Weights of a small mixture-of-experts language model, trained from scratch on English Wikipedia: width 448, 454M tokens.
Below are experts of layer 7 (counted from 0) of a mixture-of-experts language model. Rows are named router (the router's row for the expert), gate (a neuron's input weights, with its number), up (a neuron's input weights, with its number) and show model dimensions 0-63. Each number is 128 + 32 x the weight over its row's rms, rounded and kept within 0 to 255.
After each expert's rows: a language model's description of what the expert responds to. This comes from a sample of Wikipedia text that the model never trained on.

# expert 21
router [111 138 169  93 150 164 153 169 151 184  92 154 187 114 151 108 129 133 131 148 133 162 196  83 119 147  80 116 165 150  98 124 122 167  99  96 138  62 133 158 195 170 185 147 138 165 195 154 135 100 143 175  94  80 157 127  97  90 137  62  95 168 173 183]
gate0 [102  91 102 169 158 172 154 109 200 184 147 125 148 155 178  96 149 116 132 117 151  82 105 116 131 141 128 134 168 174 143 138 149 149 157  84 144 129 104 113 102 155 132 125 164 104 125 128  89 163 118  54 102 108 177 150 151 136  97  82 153 199 125  96]
up0 [187 147 125  94 190 115 162 169 121  61 192 143 146 152  94 138 132 108 104  93 133 148 117 166  74  60 176  93 209  62  94 159 110 151  95 147 162 159  85 128 143 138 116 169 132  92 118 150 104 132 135 190 164 180  61  74 128 144  73  90 127 179  93 110]
Given names, name endings. Common English first names and the ending pieces of names, often Arabic or Persian, e.g. John, James, Hus'ain', Abdel'rahman', Ashley.

# expert 36
router [214  75 131 124 185  95  98  96 116 123 103 111 153 143 172 112 136  77  59  88 102  92 106 194 127 184 154 129 120 128 119 158  93  57 170 135 134 161 173 131 111  75 125 167 158 134 104 120 187 131 131 159 160 169 154 174 126 150 136 184 102 145 149 108]
gate0 [ 80  89 138 137 154  91 174 156 176 130 111  97 107 113 118 137 109 122  59 117 162  75 122 143 153 108 126 204  80  95 130 162 128 104 190 154  95 158 209 133 149 110 148 168 129 104 133 103 136 103 164 111 124 159  67 163 113 115 101 176 150  78 121 144]
up0 [132 106 112 105 110 166 122 132 124 107 107 127 159 188 109 117 136 137 163 128  91  92 174 130  96 108 138  76 117 167 191 136 126 114  92 164 177 141 133 123 137 131 134 141 166 173 125 116 155 163  90 125 119  86 128  93 107 118 141  75 154 163 186  95]
Head nouns after determiners. Nouns right after the, a or 's, often before of, such as number, population, family, one, version, variety.

# expert 42
router [126 170  94  96 153 119 107 101 100 141 126 170 110 118 167 116  78 121 111 104 158 157  68 124 137 132  72 120  82 182 159  32 130  78 107 126 108  78 126 101 162  94 166 121 106 133 174  70 138  84 134  63 113 107  51 118  79 239 140 188 197 105 119 147]
gate0 [ 95  91  83 129 133 122 147 141 138 157 119 161 141 118 164 131 133 107 139 137 110  94 145 154 133 143  88 121  95 214  95  87 132 104 139 182  71 138  70 116 133 125 109 131 157 122 187 109  81 136 153  92  80  45 183 150 165 217 131 130 133 142 194 142]
up0 [123 101  75  57 150 158 167 189 157 167 132 124 159  72 112 136 139 143 140  86 164 144  82 128 146 139  89 123 118 198 109 109 200 116 132 217  82 132  84 108 133 147  93 135 138  61 159 126  67 131 135  99 149  45 178 155 159 178 156 137  99 150 117 118]
Function words in prose. Common prepositions, conjunctions and modals in running text such as to, of, and, in, for, or, can, but.

# expert 20
router [125 129 125 135 100 143 150 161 137 153 105 203 154 104  68 142 168 154  62 108 136  80 200 102  94 180 186 133 132 114 133 188 138 170 149  89 167 137  90 106 141  93 176 112 154  79 130 129  34 137 127 142 145 108 122 155 168  90 109 158  89 166 141 127]
gate0 [117 128 110  97 121 114 115 105  96 180 180 103 158 175 135 140  80 118 138 149 164 135 120  79 147 148 165 119 151 166  97 101 131  88  73 141 157 131 120 145 172 163 156  71  88  39 108  79 144 110  99 170 189 113 157 146 153 154 120 153 141 162 139 166]
up0 [109 134 118 124  93 143 117 116 125 169 143 120 164 138 153 150 139 133 128 123 107 153 105 150 149  92  95 128  98 100 149 171 123 150 138 110  99  85 104 149 205 123 159 118 156 163  98 162 103 145 103 155 112 195 153 104 122 151 110  54 108 160 182 123]
Determiners and possessives. Articles and possessive pronouns after prepositions in narrative prose, such as the, a, his, her, their, and 's.

# expert 29
router [139 128  79 133 172  69 138  88 133 135 148 110 135  69 124 141 187  85 144 126 149 105 106 129 131  61 178 156 132 120 127 136 190 125 181 135 145 136  94 144  92  98 145 120 155 104  94 121 126 215 132 145 126 128  86 149 108 118  48 176 136 108  99  98]
gate0 [129 127 124 181 118 121 160 123  72 135 198 123 165 173 107 167 126 142 100 191 187 106 161 127 160 119 132 136 119  73 110 160 123 120 140 149 126 132 118  96 159 127 122  76 117 188 150 169 113  97 137 117  53 125 136 173  34  76 137 124  56 104 111 124]
up0 [102 143 137  69  69 184 168 184 120 168 151 141 122 141  82 169 122  91  85 170 128 189 127 131 132  85 105 125 100 115 107  96 136 123 173  65 137 123 129 139 202 114 147  64 196 170 121 119 120 111 153  68 124 112 122 148 151 125  78 125 135 137 196 106]
Early pieces of English words. Early consonant pieces inside lowercase English words, before suffixes like -ing or -ation, e.g. cons'c'ience, con'n'iving, pur'port'ing.

# expert 33
router [132  82 138 134  98 152 104 129 139  98 101 167  89  97 105 116  97 172 115 110 118  90 155 139 156 158 100 167 111 134 128 158 120 161 153 136  84 145 117 123 153  73 129 118 176 159 167 134 153 144 118 133 131 127 133 107 135  79 139  73  68 134 130 181]
gate0 [ 86 104 191 160 151  88 136 214 157 149 144 142 114 100  95 144 155  76  61 135 157 129 154  93 118 122 142 114 123 120 103 149 178 162 143  99 162 155  87 142 151 153 115 115 140 164 131 152 179 134 153  67  95 178 107  83 107 169 102 149  96 113 142 159]
up0 [123 162 106 125 101 129 152  76 187 110  66  98  83  85 169 109 116 143 178 162 144  71  70 120 101 110  80 136 137 127 143 185  94 164 121 118 116 183  76 167  95  74 107 137  97 202 132 131  85 162 134 105 151 120 163 110 101 217  81 146 186 148 113 152]
Table and list separators. Pipe characters and other delimiters (semicolons, dashes, colons) separating fields in wiki tables, lists and credits, e.g. "| Nominated", "Venue;".

# expert 45
router [ 85 113 167  98 118 131 139 180 129 149 121 177 129 147 178 101 106 100 104 117  54 115 131  62 168 107 140 116 156 145  92  94  83 148  92 159 121 100 131 170 153 133 101 106  86 150 176 169 123  54  97 110 112  70 140 170 172 131 177  67 139 153 166 112]
gate0 [ 76 116 160 155  97  52 146  95 140  99 138  61 116 139 124  93 107 149  93 155 131 176  88 137 134 140 135 102 146 115 121 181 147 118 110 119 116 196 139 143  87 132 130 142  94 174 130 134 104  77 111 140 109  67 103 142 174 159 140  99 162 117 124  95]
up0 [135 162  87 112 109 148  97 140 140 172 132 131 145 129 121 123  51  88 164 164  47 118 158  89 129 138 145  86  76 161 170 116  86 135 123 149 107 125  94 139 112 166  97 173 164  89 145 123  99 148 194  94 104 192 115 150 153 139 125 169 151 153 152 141]
Place and office names. Country, state and city names and political titles, often after "of" or "New", e.g. Prime Minister of Australia, New York, president.

# expert 18
router [ 93 101 190 108 140 148 148 165  83 125 146  55 127  74  84 106 127  89 133  75 109 158 153 125 129 104 158 108 114 116 160 156 102 166 102 119 103  62  51 106  50 193 133 165 174 120 122 200 187 178  90 185 120 118 164 112 146 137 158  97 107 115  98  80]
gate0 [116 134 125  90 114  89 109 114 152  86 125 165 137 142 135 129  97 180 146 134 184 162 125 119 176 107  83 129 177 152  94 202 129 181 161 184 104 136 112 167 100 149 113  80 183 125 151  77  81 126 171 132 198 197 107 112 143 146 178 165 159  88  65  91]
up0 [112  98 112  90 172 126 105  97 153 142 118  98 146  93 142 137 122 142 143 116 114 141  60  91 152 114  66 168 168 139 113 196 147 152 149 144 219 107  99 154 126  84 146 118 113 123 179  38 142 105 100 167 148  95 109 129 134 127  97 136 135  86 108 169]
Table cell separators. Pipe separators, spaces and numbers inside wiki tables of sports standings, election results and coordinates, such as GF | GA, ±%.

# expert 35
router [162 120  95 156 116 133  76 152 148 145 110 134 133  90 103 130 126 120 124  77 132 192 195 111 114 147  93  78 152  72 131 141 162 150 113 134 133 128 112  71 127  92 165 140  71 117 137 163 127  84 107 133 121  94 155 180 133  96 171 169 138 141 148 108]
gate0 [102 143 134 102 121 148 115  74  98 122 186 111 149 176 141 151 147 118 156 160 115 111 115 226 128 158 137  68 102  86 159 108 185 121 195 150 124 132 162 207 140 153 173 115 104 163 152 158 156 125 167 124 125 154 149  93 132 183 109 137 120 141  62 131]
up0 [165 119 126 170 106 167 156 127 105  91 127 199 178 143 183 145 105 149  76 163 131  95  83 119 151 131 137 136 120 177 137 104 115 115 144 198 107 117 104 125  74 163 174 162 110 191 102 160 194 133  99 119 140 146 104 144 133 140 149 174  80 152 124  86]
Adjectives, adjective suffixes. Nationality and descriptive adjectives and suffixes that form them, such as American, British, such, public, -ic, -ational, -ary.

# expert 9
router [181 144 104 179 110 102 142 132 170 122 157  90 150 215 116  95 145 132 125 102  90 150 134 175 140  94 168 149 114  75  55  81  63 180 114 131 126 128 141 118  94  50  67 117 127 130 137 138 114 120 156 123 135 186  87 205  96 133 160 131  80 105 143 128]
gate0 [151 135 150 123 151 143 163 202 230 156 156 142 144 143 123  86  62 173 107 131  92 104 150 105 131 184 169 101 178 181 177 129 119 111 118 143 147 155 111 138 137 144  51  54 157 130 109 130 156 105 140 133 152 205 159 134 119 143 101 154 168 106 146 111]
up0 [121  75  87 105 126 161  95 137 100 119 161 120 102 170 136 124 168 129 157 173 124 111  50 148 167 132 208 101 123 131 201  78 139 143 110  87 105 116 133 128 174 157  98 150 132  55 109  95 138  90 120 139 139 104 142  62 111 154 122 132 118 134 177 113]
Topic nouns after headings. Common nouns naming a subject or category, often after section headings or articles, e.g. film, album, team, performance, composition, information.

# expert 31
router [148 180 175 146  77 199 169 166 169 141  69 140  94  71 118 119 126 143 136 153 136 143  50 129  62 132 149 134 120 123 181 109 157  39  62 143 106 170 103 117 186 158 102 166 111 116 159  92  65  87 110 117 138 147  90 126 119  85 110 122 171 136  82 172]
gate0 [136 178  79 113 157 102 129 107 174 141 150 135 104 139 173 131 133 163 164 129 147 169 133  94 121 107 144 124 130 143 136  94 125 107 114 118 135 114  80 115  96 101  91 145  74 140 113 168 168 119 153 131 148 131 105 131  95 144  84 170 128 110 120 148]
up0 [ 85 149 201 108  88 101 149 152  90 126 120 151  97  93 188 122  97 160 138 142 168 149 167 179 161 113 116 149 148 128 130  99 132 139 111  96 176 137  96 106 121 110 130 190 120 128  97 119 146  86 162 146 188 122 147  88 134 174 118 102 142  81 166  62]
Auxiliary and linking verbs. Forms of be and have plus main verbs following them, such as is, were, has been, was made, located.

# expert 44
router [121 121  99 153 127  92 113 112 101 150 141 128  84 143  78 155 194  70 120 151 140 141 138 159 179 136 110  99 171 122 146  96 172 134 150 172 112 106 147 134  74 178  94 138  63 131  46 103 151 146 123 116  78 113  98 127 192 179 121 165 104  72 118 125]
gate0 [ 78 120 125 111 114 145 104 102  78 141 130  88 119 115 129 164 116 156  60 129 121 149 146 131 121 163 138 118 197 121 115 148 130 101 148  93 154 119 142 108 104 124 161 163  67 178 185  76 120 220 150 132 110 151  98 141 152 156 144 171  59  93 109 113]
up0 [117 155  93 155 118 149 147 108 165 185 109 160 136 108 157  81 114  75 163 122 179  95 151 113 189  73 181 141 107  99  76 133 115 192 121 133  76 122 101 149 122 104  97 167  70 162 147 140 125 108  77 121 101 138 120 138 133 101  97  89 160  76 170 165]
Prepositions and quantifiers. Prepositions and quantity words in prose, such as in, of, over, out, more, than, several, all, often sentence-initial In.

# expert 4
router [154 184  51 121 129  72 147  77 114 124 130 126 146  64 132  92 152 112 121 133 151 120 147 137  64 127 145 123  77 176 126 136 113 145 102 141 166  92 135 159 108 195 116  81 151 124 165 139 155 113  69  78 135 133 118 173 118 147 111 169 131  74 142  60]
gate0 [151 132  97 114 172 188 137  39 128 118 175 116 109 160 189 168  47 108  78 139 116 141 152 121  98 142 107 181 114 135 122 152 113 117 129 130 138 123 124  97 106 128 118 100 160  89 180 104 138 169 104  72 149 127 158 174 138  79  96 120 148 131 153 127]
up0 [142  93 133 175 172 112 102 148 170  24 127 178 175  71 131 137 165  92 136 119 165 142  65 100 134 117 116 124 100 121 119 127 118  92 201 140 104  99 116 127 127 162 155 106 180 120 112 143 145 118 125 110  89 177 136 149 148 140  90 124 116 133 148 177]
Foreign-name initial pieces. Capital or lowercase letter pieces starting syllables in foreign names, hyphenated words and Thai script, such as K in Kyeong, -W in Wig-Wam.

# expert 23
router [166 116  97 189 135 170 101 177 150  59 145 182  98 120 129 119  96 143  97 159 127 115 157 176  91 196 158 101 124 104 113 145 101 103 115  48 201 166 146 156  65  89 218 140 187 115 125 164  77 112 159 164 156 147  87 166 190  68 136 145  96 170 168 106]
gate0 [ 93 118 125 113 123 148  76 125 136 177 157 115 143 118  83 148 192 191 122 155 135 145 110 129 106 122 133 166 151 142  91  72 194 116 122 172 150 163 142  83 140 133 131 100 171  84 159 169  89 117 142 137 160 123 125 131 139 115  72 165 136  32 128 202]
up0 [129 158 131 166 176  58 100 153 126 107  39 120 159 108 157 113 137  88 158 113 150 142 101 112 109 117  57 140 130 161 167 134 135 169  78 126 123 173 169 158 147 142 206 123 120 106 152 183 163  76  88 120 124 141 102 145 158 147 188 142 155 131  60 144]
Determiners, table pipes. The word "the"/"The", ordinals like first, second, third, and pipes or divider rows opening markdown table headers in sports and results articles.

# expert 11
router [ 91 121 113 120  85  99 144 116 132 119  90 124 167 116 124 166  83 191 180  96 163 127 185 120 125 112 112 107 114 123 167 152 105 157 113 117  70 161 151 174 207 162 115 143 153  84 175 114 163 147 104  62 153 135  91 103  64  42 158 172 178 122 177 144]
gate0 [ 92 125  82  92 134 152 141 110  96  99 107  93 133 149  98 174 123 138 143 108 140 155 148 108 109 133  80 121 103 102 181 116 119 104 123  80 114 132 116 139 116  98 121 147 106 151 153 103 118 171  59 124 132 110 132  75  60 113  94 100 159 190 152 152]
up0 [124  97 103  92 142 142 140 135 130 124 149 136 128 195 145 156 148 163  68 155 155 134 100 110  64 119  62 116 117  95 150 127  70 158 135  53 127 145 179 106 114 106 176 111 110 196 103 118 134 174  62  88 167 168 131 143  23 114 134 113 137 135 141 158]
Infobox separators, descriptors. Commas, line breaks and pipes in infobox and list entries, especially the comma before a country in birthplaces, plus is/born after article titles.